Weights of a small mixture-of-experts language model, trained from scratch on English Wikipedia.
Size: 13 layers, width 128, 23.3M parameters.
Below are experts of layer 7 (counted from 0) of a mixture-of-experts language model. Rows are named router (the router's row for the expert), up (a neuron's input weights, with its number) and show model dimensions 0-127. Each number is 128 + 24 x the weight over its row's rms, rounded and kept within 0 to 255.
After each expert's rows: "comes after" lists some tokens at least twice as common just before its tokens as in all text. This comes from a sample of Wikipedia text that the model never trained on. Tokens count by the router's weight.

# expert 34
router [146 139 124  93 119 145 123 139 116 113  98 111 163 135 158 145 163 160 134 107 143 126  84 145 156 131 147 114 151 148  73 162 127 128 106 112 138 195 159 114 141 112 119 119 109 126 116 127 132 143 149 140  92 116  75 109 121 143 109 160 109 154 103 112 146 139 104 153 182 136  92 136 119 149 155 121 161 122 103 127 129 134 174 127 134 151  93  97  93 129 119 113 120 151 132 144 148 152 110 130  90  87 148 120 122 137 117 110 150 162 134  82 126 186  95 130 113 118  81 113 113 140 172 130 167 145 136 174]
up3 [149 155 182 123  85 127 133 126 107 165 129 119 145 136 178 125 120 116 160  73 154  96 147 132 131 113 124 151 135 118 144 126 160 151 120 133 136 100 149 134  67 183 163 168  89  93 104 126  99 118 149 135 157 125 134  58 121 116 104 144 147 144 120 151 110 102 115 112  98 145 128 150 120 137 147 143 113 126 129 100 123  85 147 133 131 120 143 120 118 158  92 169 128 138 107 146 140 104 125 108 100 135  75 156 138 144 127 141 171 157 117 168 132 126 174 134 117 140 121 113  96 117 157 144 121 106  90 147]
comes after: " |", ",", "-", ".", "|", ":"

# expert 51
router [ 98 180 133 141  98 148  74 156  93 114 106 125 145 102  84 124 145 134 123 171 134 111 137 123 118 154 136 117 165 132 108 140 109 128 164 111 132  87 121 158 113 129 194 130  97 167 107  88 138  78  95 163 139 112 148 128 145 153 117 112 102 126 145 148 155 135 147 126 134 123 119 141 107 101 138 128 114 131 106 124 169 104 169 148 138 111 120 161 125  99 151  99  96 100 133 147 107 128 134 135 132 164 151 136 115  68 130 130 129 117 112 123 168 183 151 141  96 133 151 125 171 158 144 120 101 154 103 129]
up6 [104 118 117 133 153 135 169 108 163 129 120  88 140 134 132  82 129 154 146 132 146 122 118  93 143 111 103 133 131 153 122 110 123 110 117 147 121 114 141  79 109 154 132 116 134 171 126 129 145 152  98 149  85 142 164 115 156  96 106 125 138  75  97 152 111 136 119 134 128 102 133 130 173 150 105 100 117 162 145 121 121 130 108  82  99 137 151 128 100 129 146 129 115 166 141 115 111 106 130 135 125 127 120 135 157 124  97  94 158 184 142 118 103 114 177 118  98 136  86  93 120 104 215 126 177 143 102 111]
comes after: "2", "1", "3", "4", "5", "6"

# expert 91
router [125 113 136  91 171  98 130 151 128 152 121 141 164  79 139 105 135 147 112  92 158 100  71 149 153 155 148 158  90 118  99 142 135 145 141 135 100 106 170 145 114 147 122 104 147 149 182 136 148 156 107 142 121 147  86 143 166 139  98 111 176 121 139 130 153  97 114 132 130 116 102 108 114 137 143 131 177 128 199 155 115 118  98 110 110 136 139 129 169 139 119 157 155 170 106 123 132 131  90  96 154 111 158 141 137 154  97 111 115 115 132 157 155 122 128 127  96  83 107 130 126 128 114 140 150 117 128 106]
up0 [127 104 139 115 127 145 128 112  73 129 200 155 123 114 141 191  79 126  86 127 142 159  82 101 154 142 137 108  69 146 111 101 119  98 107  91 109 142 132 150 122 168 100 116 122 143 133 129 123  99 141 107 100 159  63  87 126 129 115 114 150 100 137 119 147  99 129 132 133  98  94 143 122 154 117 116 138 115 142 106 102 132 126 126 161  92 144 116 122 104 136 126 127 100 148 165 152 107 112 130 107 152  98 125  98 165 147 115 118 145 129  65 136 124 118 116 142 116 154 111 150 136 125 145 164 116 139 110]
comes after: ".", " of", " is", " in", " and", " with"

# expert 56
router [149 112 158 145 106 112 143 114 163 174 147 111 131 100 136 108 149 153 138 138  99 130 117 119 116 117  96 108  93 175 119 117 138 107 106 150 146 134 118 107 174  99 129 112 146 150 146  90 168 113 154 139 107 161 114 161 137 146 134 154 116 106 150 135 145 138 133 102 143 122 107 128 153  99 156 128 182  86 138 138  97 184 146 141 129 146 108 157 138 144 148 123 137 163 144 139 113  84 138 144  91 119 156 116 138 137 103 130 139 111 163  86 140 140 120 145 129 128 163  89 151 152 135  82 178 196 144  93]
up5 [121 142 141 127 150 111 130  94  75 127 106 109 111 175 124 121  57 152 126  84 151 159 102  89 131 108 107 103 167  91 148 146 140 127  93 101 138 121 106  92 165 172 128 120 152 105 161 107 130 130 117 128  98 135 161 122  90 103 133 127 151 123 137 112  98 131 149  67 169 140 132 117 114 136 115 154 124 146 116  70  96 139 110 141 139 113 137  81 130 130 150 128  96 118 117 133 171 158 110  83 128  81 127 118 117 153 108 112 164 113 121 105 132 121 122 161 130 128 132 135 133 100 153 113 127 124 171 126]
comes after: " |", "|", " and", ":", " with", ";"

# expert 66
router [168 160 197  96 113 100 138 167 107 165 130  87 125 113 143  93  97 156 120  83 155 104 110 148 107 144 121 143 134 126 110  71 112 143 144 104 127 131 117 116 161 141 125 126 119 138 130 131  97 137 139 119  99 130  73 126 152 161 111 150 168 166 160 162 167 114 134  89 135 132 109 135  92 126 112  95 147 125  90 147 133  83 127 111 100 135 147 157 186 144 122 111 124 104 109 108 119 150 116 135 126 128 129 151 145 132  83 140 136 152 129 136 164 118 110 109 128 125 167 182 141 108 114 112 124 116 156 117]
up0 [160 143 138 106 151 135 108 102 144 146 132 141 148  91 131 175 145 130 120 114 116 136 130 142 128 116 143 140 129 128 128 124 136 131 155 147 127 144 131 106 116 157 109 141 103 160 131  83  86 119 175 195  85  92 142 109 107 161 186 125 115 108 120 170 132 170 115  89 161  83 109 140 136 116 133 137 113 182 161 151 151 126 135 132  98  99 158 120 124 110 129 154 147 151  86 173 167 103 146 136 168 128 125 121 121 132 137 103  72 136 124 108  99 148 107 129  95 144 130 124 131 147 138 162 134 153  83 115]
comes after: "\n", "-", ")\n", " |\n", ".\n\n", ";\n"

# expert 63
router [135 126 132 109 143 158 103 106 131  63 110 126 152 136 132 160 153 109 132 134 147  79 116 164 130 135 137 133 147 153 131 107 119  93 137  95 100 101  94 106 111 139 101 129 121 132 118 144 158 111 132 135 116 113 145 117 104 158 136 110 102  86 105  85 102 176 116 153 156 123 124 177 136  66 160 164 142 133 122 112 133 118 177 139 100 104  90 101 173  82 125  84 146 149 141 125 115 178 101 176 135 130 122 137 103 131 108 151 118 140 128 134 149 134 142 115 109 151 138 156 127 154 112 110 178 130 125 159]
up3 [105 137 154 158 128 156 127 110 180 134 152 111 141 120 146 146 102 100 111  96 128 149 152  98 151  83 122 142 118 137 115 139 159 112 130  93 127 150  95 143 107 123 102 176 134 162 124 124 118  89  94 117 144 117 104  90 160 116 157 139 136 154  40 123 122  91 142  91 137 132 140 170 146 104 154 106 102 118 168 122 149 119 105 119 131 124 151 131 178 131 127 103 152 144 111 112  89 154 100  96 149 119 108  97 142 104  92 130 132 141 138 110 166 173 160 113 126 103 112 156 131 132 118  99 139 122 110  94]
comes after: " ", " K", "1", " V", " L", "–"

# expert 9
router [154  88 125 117 156 110 108 113 124 140 123 122 142 145 112 155 152 157 130 151 123 133  94 105 145  99 178 125 117 170  95 141  85 104 126 111 140 104 113 182 115 175 127 125  83  88 114 155 109  87 137 154 147 131 116  83 147 106 128 140 127 137  72 161 134  79 110 164 132 162 140 131 154 143 120 143 109 123  89 104 156  83 121 148 131 120 111 153  95 103 143 164 131 131 129 150 118 177 134 165 114 129 106 127 132 108 103 135 112 174 119 113  85  92 126 102 139 118 131 158 129 131 108 118 134 129 100  88]
up4 [142 132 149 146 107 126 155 141 163  86 122 101 111 138 137 103 130 128 175 149 162 123 148 131 158 129  85 154 127 153 132 104 128 101 174 105 140 196 121 156 177 163 141 186 119  86 155  97 121  80 134 162 141 134 123 154 102 128 124 120 110 109 108 144 145 102 161 118 133  89 137 148 130  81 107 137 121 136 118 164 141 109 111 138 144 109 119 130 126 114  99 109 141  96 103 103 134 114 148 180 136 113 107 140 162 142 126 101 107 154 134 137 127 129 157  96 145  98 127 150 110 131 185 119 152 124 114 174]
comes after: " the", " of", " United", " in", " National", "'s"

# expert 78
router [113 181 109 151 106 100 133 116 126 183 137 123 115 151 120 116 176 157 144 129 125 145 119 111 150 149 159 130 143 155 119 169 129 165 119 143 133 187  86 157 166 104  71 145 121 145 160 114 131 140 107 129  95 162 123 139 129 127 109 127 169 123 103 114 161 125 127 103  96 187 133 118 116 104 160 108 119 175 133 137 132 128  98  98 120 147  92  93 118 139 165 159 186 145 143 103  99 138 141 100 153 104 154 113 120 124 140 116 107 101 130 102 120 114 129 163 122 129 149 132 124 140 110 104 159 100 106 105]
up0 [ 96 146 120 133 100 155 127 106 138 127 141 144 186 100 141 159 139 131 161 100 113  98 163  85 149 122 131 130 148  87 127 155  96 120 205 108 144 128 139 137 123 138 163 169 123 129 141 105 107 120  86 103 111 137 115 122 158  98 139 154 114 111 130 129  92 125 142 150 138 129 106 126 129  82  97  91 123 169 166  90 160 143 146 110 138 160 119  95 129 151 121 117 142 119 136 102  66 113 114 132 118 118 115 159 148 108 135  52 142 117 110 137 123 136  77  92 118 106 131 110 120 131 132 125 131 127 163 138]
comes after: " he", ",", " He", " and", " who", "."

# expert 18
router [107 149  86 163 114 122 144 140 178 150  94 129  80 127 140  78 159 156 143 111 163  92 110  97 152 165 135 187 133 128 110 150 124 132 102 156 109 148 107 126 144 128 115 115 142 141 179 104 151 126 131 138 142  99 134 155 117  86 131 114 121 104 104  87 120 121 141 151 134 133  98 133 143 123 168 142  97 116 161 139 117 150  82 111 156 172 135 122 137 136 136  94 101 133 173 156 131 101 135 117 157 136 148 152 140 128 153  93  74  93 133 158 181 160 109 143 116 123 109 134 126 120 141 131 138  97 120 108]
up5 [148 112 115 143 169 134 115 100 154 133 144 128 154 136 124 142  92 132  97 142 112 122  94 100 175 119 131 148 149 125  95 149 118  84 125 107 119 124 114 125 140 123 139 156 106 100 120  92  87 103 150 164  90 165 153  99 168 150 133 125 106 112 127 161  71 104 145 132 159 118 160 125 112 161  92 117  92 143 113 115 160 145 165 138 100 110 123 112 123 117 146 117  81 137 116 137 112 120  57 134 134 148  93 100 119 126 100 101 172 145 150 119 101 133 128 145 161 126 104 100 118 102 115 171 148 143  90 160]
comes after: ",", " that", " \"", " to", ".", " it"

# expert 19
router [141 142 128  92 122 132 146 135 140 139 111 161 167 141  71 112 162 128 186 111 154 148 104 123 134 111 120  78 147 115 151 130  80 112 133 111 117  93 128 115 170 182 143 167 154  80  98 148 125 144  96 109 104 107 141 129 133 132  99 154 153 118 140 179 122  91  83 156 151 139 152 138 131  83 101 130 149 121 107 103 144 137 166 145  86 119 138 113 133 120 104 107 114 125 118 144 148 168  98 150 122 116 134 114 125 129 124 170 160 102 107 132 128  89 120 149 154 131 109 152 152 115  93 105 146 113 160 126]
up0 [138 132 137 104 132 124 117 115 163 108 153 145 151 126 129  86 146 103 138 157 145 171 134 154 145 143 112 130 137  99 147 124 108 141 142 139 134 122 117 150 106 127 146 114 135 134 135 126 107  85  97 101 183 127 119 155 131  89 145 132 118 119  96 103 120 111 146 126 109 119 122 147 156 114 120 120 142 164 132  94  99 128 168 125 141 103  87 109 141 106 118 132 109  99 152 115 172 113 130 143 167  59 116 115  91  87 119 138 130 114 100 112 136 150 145  71 151 116 189 198 141 122 114 183  81 130 112 154]
comes after: " |", " ", " the", ",", " New", ";"

# expert 28
router [141 128 172 136 136 138 156  87  98  96  96 104  98  83 124 147 173 121 113 149 129  96 134 140 125 118 150 121 146 185 122 113 116 152 111 114 126  94 144 139  93 107 160 168 159 121 160 150 151 126 140 128 128 150  87 159  92 149 156 119 101 101 132 121 150 128  92 100  78 143  89 157 135 123 149 142  98 119 101 108 108 102 155 106 118 132  97 172 140  55 104 136 104  96 109 171 115 152 137 128  97 151 133 128 117 148 141 144 122 137 153 173 127 109 126 123 140 129 135 117 144 159 128  93 152 121 129 103]
up35 [ 81  97 140 135 132 118 149 109 135 139 122 133 165 100  96 101  82 137 144 139 127 129 112 117 126 159  99 184 116 119 138 134 137 103 137 113 187 164 126 134  68 143 106 175 149 126 130 130 122 115 125 125 132 128 138 132 100 114 129  89 157 100 123 109 102 105 115 116 145 161 130 141 147 125 189 136 133 147 134 164 112 102 152 136 161 185 141 102  76 107 138 156 149 124 159 133 107 100 156 112 166 121 135 120 122 108 136  96  86 132 147 131  90 179 159 162 110 145 114 133 149 102 154 150 137 117 155 146]
comes after: " ", " |", "0", "9", "1", "3"

# expert 65
router [155 150 123 130  92 122 156 133 121 113 122 123 164 142 145 120 104  91  99 130 170 145 106 111 139 111  94  74 138 103 138 170 134 149 112  87 111  87 157 151 146 130 202 152 138 113 132 129 137 149 121 127 138 131 139 138 122 130  71 112 162 137 130 111 128 177  94 132 125 120 135 112 135 139 117 100 130 125 124 109 160  93 133 103 124 134 147 153 146 125 106  99 160 126 160  99 141 138 117 140 134 147 142 159 117  87 128 165 133 116 111 156 162 124 153 171 167 113 116 100 101 105 117 144 153  86 176  66]
up0 [113 110 152 133 168 136 134  94 113 120 161 125 144  87 119 143 174 119 155 115  91 164 133 100 100 124 107 151 127 136 152 131 123 175 125 129 105 133 117  61 157 108 110 140 169 132 150 149 145 132 108 149 126 132 124  74 103 128 127 118 138 127 145  92 114  86 102 133 134 101 172  96 135  68 150 112 164 158 124 128 152 138 111 105 106  84  99 136 134 187 114 133 154 136 154 130 153 144 129  99 158 131 136 147 121 116 141 124 124  80 161  93 172 114 146 134 147 154  80 123 136 135 145 164 135 122 116 121]
comes after: " ", " |", "1", ".", "2", "3"

# expert 48
router [138 158 100  81 133 126  97 143 117 117 127 177 144 148 133 157 148 119 105 153 129  99 143 145  91 128 137  87 159 124 122 142  94 121 178 105 132  98 108  92 110 157 107 149 100 147  83 118 108 111 126 104  91 115 141 167 106 154 141 133 100 119 106 103 140 120 145 148 117 141 135 148 137 103 110  97 134 136 113  98 148 155 173 144 153 116 106 100 164 149 117  82 169 106 130 126 170 168 114 144 105 128 148 121 132 164 151 167 115 151  92 138 146 158 149 150 129 153 130 125 166 127 106  80 153 143 128 179]
up8 [148 137 155 120 160  64 148 141 141 131 140 118 166 117  77 137 120 115 135 153 154 174 168 139 174  82 167 110 146 144 133 126 131  84 168 121 116 106 121 112 154 115 146 132 130 143 155 123  79 134 152 131  88 130 149 138 121 130 156 161 165 157 146 147 166 105 157 157 141 119 133 130 119 124 161  82 127 157 134  73 136 117 100 131 163 150 200 121  96 101 125 123 149 123  98 126 119 124 140 136 123 137 134  97 121 111 121 154 167  97 111 140 156 101  94 140 120 132 109 156 118 100 141 132 134 131 148 114]
comes after: " ", "–", " (", " CR", " U", " K"

# expert 44
router [160  98 148 128 146  99 159 152 111 187 120 124 142 122 150 116 142 119 112 102 151 140  89 114  92 157 115 121 153 153 126 110 103 125 129 112 128 115 135  80 124 103 145  99 125 143 149 145  95 154 155 132 139 128 111  89 141 166  77 145 125 107 132 162 141 124 116 102 119 109 127 128 108 145 130 122 159  97 100 111 180  82 150 141 126 149 167 138 159  90 146 125 132 147  85 146 147 144 166 181 124 167 119 132 115 139  76 129 120 131 131 168 168 142 113 154 124  68 169 126 145 148 125 119 111 114 161 138]
up11 [127 115 160  76 147  99 139 122  87  96 128 117 147 124 117 139 127 159 124 129 146 158 128 115 135 129 162 161 106 116 106 136 117 127 126 184 119 169 150 110 141 124 105  85 127 118 181 105 118 134 130 128 108 126  99  85 141 136 105 120 135 109 143 142 152 122 132  84 127 134  90 147 137 120 154  89 112 122 115 186 160 131  68 137 129 146 136 143 112  90  89 173 150 109 117 145 147 115 149 125 130  97  96  97 106  82 139  81  81 156 121  97 132 137 124  95 134 130 118 165 148 140 132 149 111 170  88 122]
comes after: "-", " |", "\n", ":", " (", "|"

# expert 5
router [161 163 114 151 115 142 156 138  79 109 105 112 129  61 127 139  86 108 121 150 144 122 151 144 109 104  88 145 141 129  98 148  96 137  97  95 130 104 154 129 156 139 175 142 121 120  93 132 130 109 131 148  87 149 113 163 112 111 122 149 127 159 142 118 202 150 148 128 126 123 159 161 133 139 132 115 113 127 127 116 128  85 182 126 119  97  98 141 113 137 114  94 156 137 121  97  96 145 104 116 149 152 117 142 146 134 165 147 166 129 120 141 147 132 192 177 129 119 114 130 122 101 144  90 109 117 119 101]
up3 [ 99 119 151  99 116 137 144 114  94  91 109 115 170 146  75  85 172 192 144 100 116 141 115 164 120 125 119 139 146 122 129 176  96 159 139 159 180 137 152 100 153 125  72 144 102  98 154 106 139 104 130 101 112 139 120 138 129 127 105 113 140 119  91 102 157 141 122 120 125 102 166 165 104 114 110 141 163 119 149 129 144 165 147 115 133 132 115 107 144 131 119 124 122 143  83 162 142 134 177 134 111 103 123 114 154 157 145 113 148 122 102 123 102 159 113 133 136 100 143 170 160 137 153 147 163 143 147 145]
comes after: "2", "9", "1", " ", "0", "–"

# expert 38
router [142  90 105 128 157 117 145 140 154 101 170 159 143 117 131 172 142 111 130 149  93  90 117 118 148 106 162 127  92 141 126 134 116 118 121  83 158 106 117 164 102 125 108 145 117 123  85 112 114 113 104  96 167 100  74 122 111  75 136 122  98 146 104 154 152 104 105 148 158 159 132 127 161 122 152 158 127 125 142 136 135 126 144 153 100 111  96 143 111 122 152 155 137 172 156 169  88 139 118 139  85 157  85 135 140 162 107 124 139 138 155  87  80 156 114 131 130  86 140 144 115 120 139 125 147 105  99 123]
up4 [122 151 156 135 103 124  87 121 108 152 131 135 143  94 134 128 111 123 112  83 145 113 148 114 110  79 128 166 115 123 112  98 114 121 178 152 123 130  95 132 123 149 148 102 154 147 122 144 116  84 135  98 127 125 129  95 119 137 144 120 138 106 127  86 148 136 124  97  81 103 139 169 130 131 130  62  90 157 154 104 151 127 106 125 114 175 152 122 150 148 100 140 178  75 152  98  90 127 107 109 159  92 113 136 105 103 136 147  76 139  76 128 135 116 118 138 131 140 113 140 121 124 128  95 101 131 173  99]
comes after: " the", " of", " World", " in", " a", "'s"

# expert 57
router [ 70 105 140 130  80  92 146 143 122 131 135 122  96 118 103 141 140 101 107 175 116 112  81 135 117 151  95 140 142 151 137 125 105 155 165 180 101 124 135 131 133 116 139 121 123 143 167 138 140  88  85 163  99 114 141 121 136 139 103 124 148 136 127  74 156 111  89 141  86 149 128 102 161 105 139 116 136 101 135 134  94 101 116 121 114 131 110 107 158 123 143 127 130  94  96 119 108 164 118 105 121 115 162  79 123 108  77 151 121 144 143 159 136 106 132 126 139 114 143 141 185 161 148  89  94 132  97 137]
up10 [101 152 139 137  99  88  71 156  90 168 174 126 110  87 126 133  98 134 104  90  96 118 146  66 146 121 104 152 101 113 123 156 159 152 102 117 139  87 139 159  87  82 149 129 167 138 117 138 142 134 156 106 151 132  75 156 133 144 126 103 125 137 151 140 141 117 135 146 113 112 149 133 146 120 136 125 182 146 116 129 129 146 102 118  96  99 133 125 133 129 129 158 118 114 109 121 118  98 132 136 121 146 142 134 145 132 107 123 164 124 135 110  72 137 198 146 101 116 160 129 142 132 135 111 101 122 115  79]
comes after: "0", "6", "7", "8", "2", "9"

# expert 77
router [149 106 117 163 166  78 109 144 143 111 136 130 110 155 138 145 161 152 142 166 107 189  94 109 104 140 160 136 123 114 108 119 133  91 122 107 134 112 111 154 110 110 108  79 158 127 154 109 151 163 162 148 125 108  97 120 125  82 127  95 128 131  91 149 156 133 176 136  91 154 135 114 116 165 131 134 124 123 130 132 142 116 115 118 174 115 167 117 102  94 122 168 144 146 146 153  99 137 172 133 120 133  94 130 115 165 138  89 169 124 104 167 113 127 130 133 124 149 168 161 126 147 111 133 106 101 108  85]
up0 [ 97 119 109 107 104 130 122  96 131 149 150 157 136 115 175 134 134 129 114 138 109 156 129 103  83 107 138 176 129 169 137 127  98 139 149 141 126 131  87 187 153 131 131  71 161 106 101 123  99 135 103 134 138 148 151  90 111 119 148 158  93 123 104  79 141 143 143 166 105 131 139 131 109 123 126  96  98 163 139  78  91 129 172 113 110 146 133 159  94 123 114 145  95 122 151 117 121 100 130 115 128 104 110 101 123 105 158 118 129 135 135 105  89 191 141 139 165 134 130 123 127 114 146 158 165 134 168 137]
comes after: " the", " a", " The", "'s", " his", " first"

# expert 3
router [154 114 123 120  88 124 141 123  95 129 117 116 105  90 114 193 108 125 106 161 131  88 149 139 137 155 138 150 150 158 136 162  96 139 175 111 133  68  97 112 125 113 138 124 113 172 125 119 140 120 145 135 136 145 149 122 140 139 116 114  88 114  93 128 135 174  83 119 111 104 146 124 142 111 172 140 125  92 100 123 179 103 152 163 132  89 134 133 161 114 157 109 135  85  98 138 110 170 107 134 106 171 129 126 101 108  90 151 111 149 106  99  91 133 142 135 126 123 110 104 132 162 133 131 160 136  91 109]
up6 [102 134 127 137 181 112 112 109 123 114 178 173 154  99 184 154 142 103  79 125 147 143 136 150  97 142  92 111  59 134 133 198 127 127 106  99 133 131 102 104  80 119 125 126 130 132 134 110 125 155 105 125 135 147  91 135 106 124  94 119 109 107 104  93 117 130 137 129 150 123  78 156 130 117 144 161 119 113 139 116 139 110  91 146 139 121 114 149 109 132 135 114 114 118 121  85 115  97 102  99 131 137 119 175 110 120 168 123 132 131 140 131 176 146 152 117 135 118  76 126 135 101 162 106 164 115 143 117]
comes after: "2", " ", "1", "0", "3", "5"

# expert 82
router [142 129 132 130  89 134 146  87 109 125 152 121 198  77  87 120  97 125 126 135 130 109 108  84 120 137 137 166 145 137 112 102 114 185 108 105 118 110 127 171 103  84 158 151 121 136 105 143 134 130 137 151  81 121 122 105 152 144 147 138 164 132  81  90 154 155 157 112 113 161 113 147 120 120 127 127 110  91 106  91 134 101 144 133 125 127  99 135 147 122  94 119 136 121 132 139  77  81 154 161 126 145 158 114 101  99 153 128 139 120  97 114 163 149 102 112  96 129 153 129 132 132 137 109  88 163  97 133]
up0 [157 179 136 118 158 148 146  92 114 130 150  84 160 130 127 133 141 116 117 111 169 126 140  87 172 126 107 147 141 117 103 139 138 126 140 124  96 143 126 147 124 152 125 128 155  92 124 158 113 171 106 122 127 116 153 137  77 119 136 131 149 142 112 173 139 125 129 131 223 142 125 153 113 134 123 109 138 175 151 108 153 159 151 127 159 104 107 101 103 150 119 144 141 127 140  86 121 104  89  76 163  96  86 122 160 142 121 118 155 170 128 107 132 123 110 124 161  94 139 132 133  83 119 136 106 134 124 114]
comes after: "2", " |", "1", "0", "3", "4"

# expert 53
router [152 120 159 127 160 153  99 139  97 108 135 105  88  83 124 161 138 145  97 151 121 122 111 121  96 143 143 112 139 168 114 133  94 147 118 157 138  68 162 163  86 105 170 195 156 140 175 146 138 105 131 157 116 137  91 148 120 124 159 109 116 134 144 128 151 146 101 105  91 132 113 160 143  96 152 142 132 143 108 135 107 104 176 110 101 139  76 122 107 100 115 137 120 103 139 152 138 136 115 149 113 145 140 131  71 115 117 139 121 114 136 164 107 112  89 120 166 105 139 118 120 147 132 107 154 115 133  99]
up3 [140 155 138  80 166 138 132  95 133 115 187 138 135 133 127 160 118 140 113  94 121 149 142 151 122 120 141 129 110 115 151 123 162 139 152 175 140 126 138 143 115 154 154 101 142 108 111  78  78 122 148 104 171 102 142 112 124 144 149 163 116  81 134 154 113 128 124  88 135 145 147 115 172 147 113 118 106 148 126 149  99 129 122 126 123 123 157 115  85  94 149 152  85 128 156  85 151 106 126 119 140 115  95 183 143 135  90 122 117 178 146 115 183 127 127 120 113 118 136 164 170 144 146 144 115 123 163 159]
comes after: " ", "1", "9", "0", "|", "8"

# expert 25
router [136 103  95 110  93 112 135 120 135 106 133 154 147 121 127 148 156 139 117 129 105 113 129 139 117 154 138  88 125 156 171 120 144 135 144 124 134  82 135 134  86 108 101 132 116 144 109 137 111 116 150 122 152 147 113 173 140  91  95 124 105 141 110 125 142 150 118 117 110 160  95 127 139 125 145 135 103  73 115 120 141  87 160 189 161 109  98 145 132 143 139  91 102 161 143 127 151 137 163 123 127 146 140 182 130 157  99 134 126 162 156  94 124 169 145 127 118 121 114  62 165 114 104 114 191 128 135 182]
up5 [124 149 121 113 149 120  95 136 101  87 149 163 140 136 131 165  95 107  99 112 126 133 143  85 125 112 123 136 115  90 129 115 131 135 112 131 176 137 164 150 140 113 150  62  88 119 140 110  90 157 132 114 106 128 130 106  71 103 120  98 130  92 139 100 140 105 150 100 142 138 149 161 124 142 159 150  84 146 139  89 150 149 131 124 162  91 140 123 148 139 120 139 128 108 120 110 134 101 142 138 167 139  94 127 103 108 163 108 138  46 146 106 102 155 116 134 117 167 138 149 129 108 127 178 138 152 142 117]
comes after: " |", ",", ":", "-", "|", ";"

# expert 4
router [184 102 111 140 136 161 139 151 157 105 124  94  89  92 110 159  84 151 123 154 163 163  90 133 125 117 113  98 146 161 135 133 120  91 135 146 114  88 139  94 117 154 188 122 142 115 139 130 125 119 152 163 131 126  85 147 148 108 152 142 153 157 113 118 157 137 146 108  87  65  70 153 126 132 154 148 105 121 115 119 138 143 164 114 103 116 145 140 155  93 147  92 124 133 127 134 138 152 100 140 106 165 117 127 146 110 138 137 128 133 142 141 115 117 142 167 100 118 103 161 113 138 185 128 106 104 121 134]
up3 [150 130 123 155 202 133 105 125  91 124 169 132 127 124 132 146 110 147 111 140  93 100 113  87 150 117 100 101 133 161 162  81 109 109 146  99 122 122 154 133  94 143  86 106 147 105 182 149 124 102 109 128 125 125 131 131 136  89 132 125 151 125 115 128 115 159 167 128 117 169 111 142 144  93 163  93 146 120 136 171 131 127 148 103 142 126 154 111  95  99 117 133 104 122 134 189  99 116  90 101 127  87 124  77  90 116 119 111  85 140 172 128 121 120 132 124 136 144 133 109 141 106 140 130 107 151 163 110]
comes after: "2", "1", "0", " ", "9", "–"

# expert 70
router [131 165 170 148  67 119 126 157 152 144 149 125 171 121 123 105  92 152 117 136 130 157 111  81 134 132 110  95 168 116 150 139 124 158 140 112 127 100 107 143 157 128 131 164 168 154 130 157 111 147 115 106 140  81 147 166 140 132 133 138 188 155 127 108 162 122 103 153 127 152 168 107 158 114 123 105  98 143  90 164 153 122 164 113 165 120 113 137 153 137  81  88 140 102 132  76 135 112 136 127 132 133 151 138 126 121 120 162 130 150 115 121 133 129 142 137 118 118 107 182 151  84 164 119 138 109 121 144]
up0 [126 136 145 120 110 121  79 138  85 110 107 155 103  97 149 135 142 130 166 133 123 112  93 130 109 124 140 133 126 100 104 152 116 140  74 134 124 147 148 121 113  91 120 143 151 121 126 106 121  98 119 111 119 118 121 133  59 105 156 122 107  86 113 106 145 139 137 109 130 115  91 127 130 158 122 149 120 149 118  91  91 117  98 147 118 117 133 138 122 150 124 128 122 188 114 132 137 109 114 118 166 165 114 191 104 144 157  94 161  83 111 127 113 121 150 115 106 155  52 110  85 119  94 103  86 108 111 124]
comes after: " |\n", "\n", ")", ")\n", "4", "3"

# expert 84
router [104 130 115  93 143 135 128 107 159 147 143 117 193 128 155 179 158 141 147 112 116 130 141 164 164 121 128 103 158 147 142 179 141  91 106 131 149  98 123 154 124 102  87 148 121 111  89 121 110 123 141 120 135 130  86 174 114 143 139 117  87 169 107 109 156 159 125 143 172 142 100 117 146 150 163 143 126  95 104 124 170  96 167 147 140 135  85 133 109 126 124 130  93 161 144 130 116 161 142 128  90 121 153 143 138 160 128 133 127 168 119  82 112 160 146 162 138 120 123  96 117 109 140 150 128 115 128 168]
up0 [122 101 121 155 131 136 105 131  89 109 127 181 182 142 100 146 104 129 129 126 176 136 164 105  80 130 133  89 148  92  93 164 147 129  97 117 160 100 132 108 116 140 137 107 122 107 127 118 121 102 141 156 124  99 129 146 136 105 116  94 124 105 140 124 148 131 110 135 103 119 118 137 142 126 106 149 164 132 132  64 173 124 165 137 135 130 117 155 147 117 156 135 148 149 105 120 115 119 107 130 146 150 108  73 109 158 162 163 147 165  80 133 167 147 150  87 100 118 134  89 118 141 161  93  97 109 153 110]
comes after: " |", ",", ":", "|", " by", ";"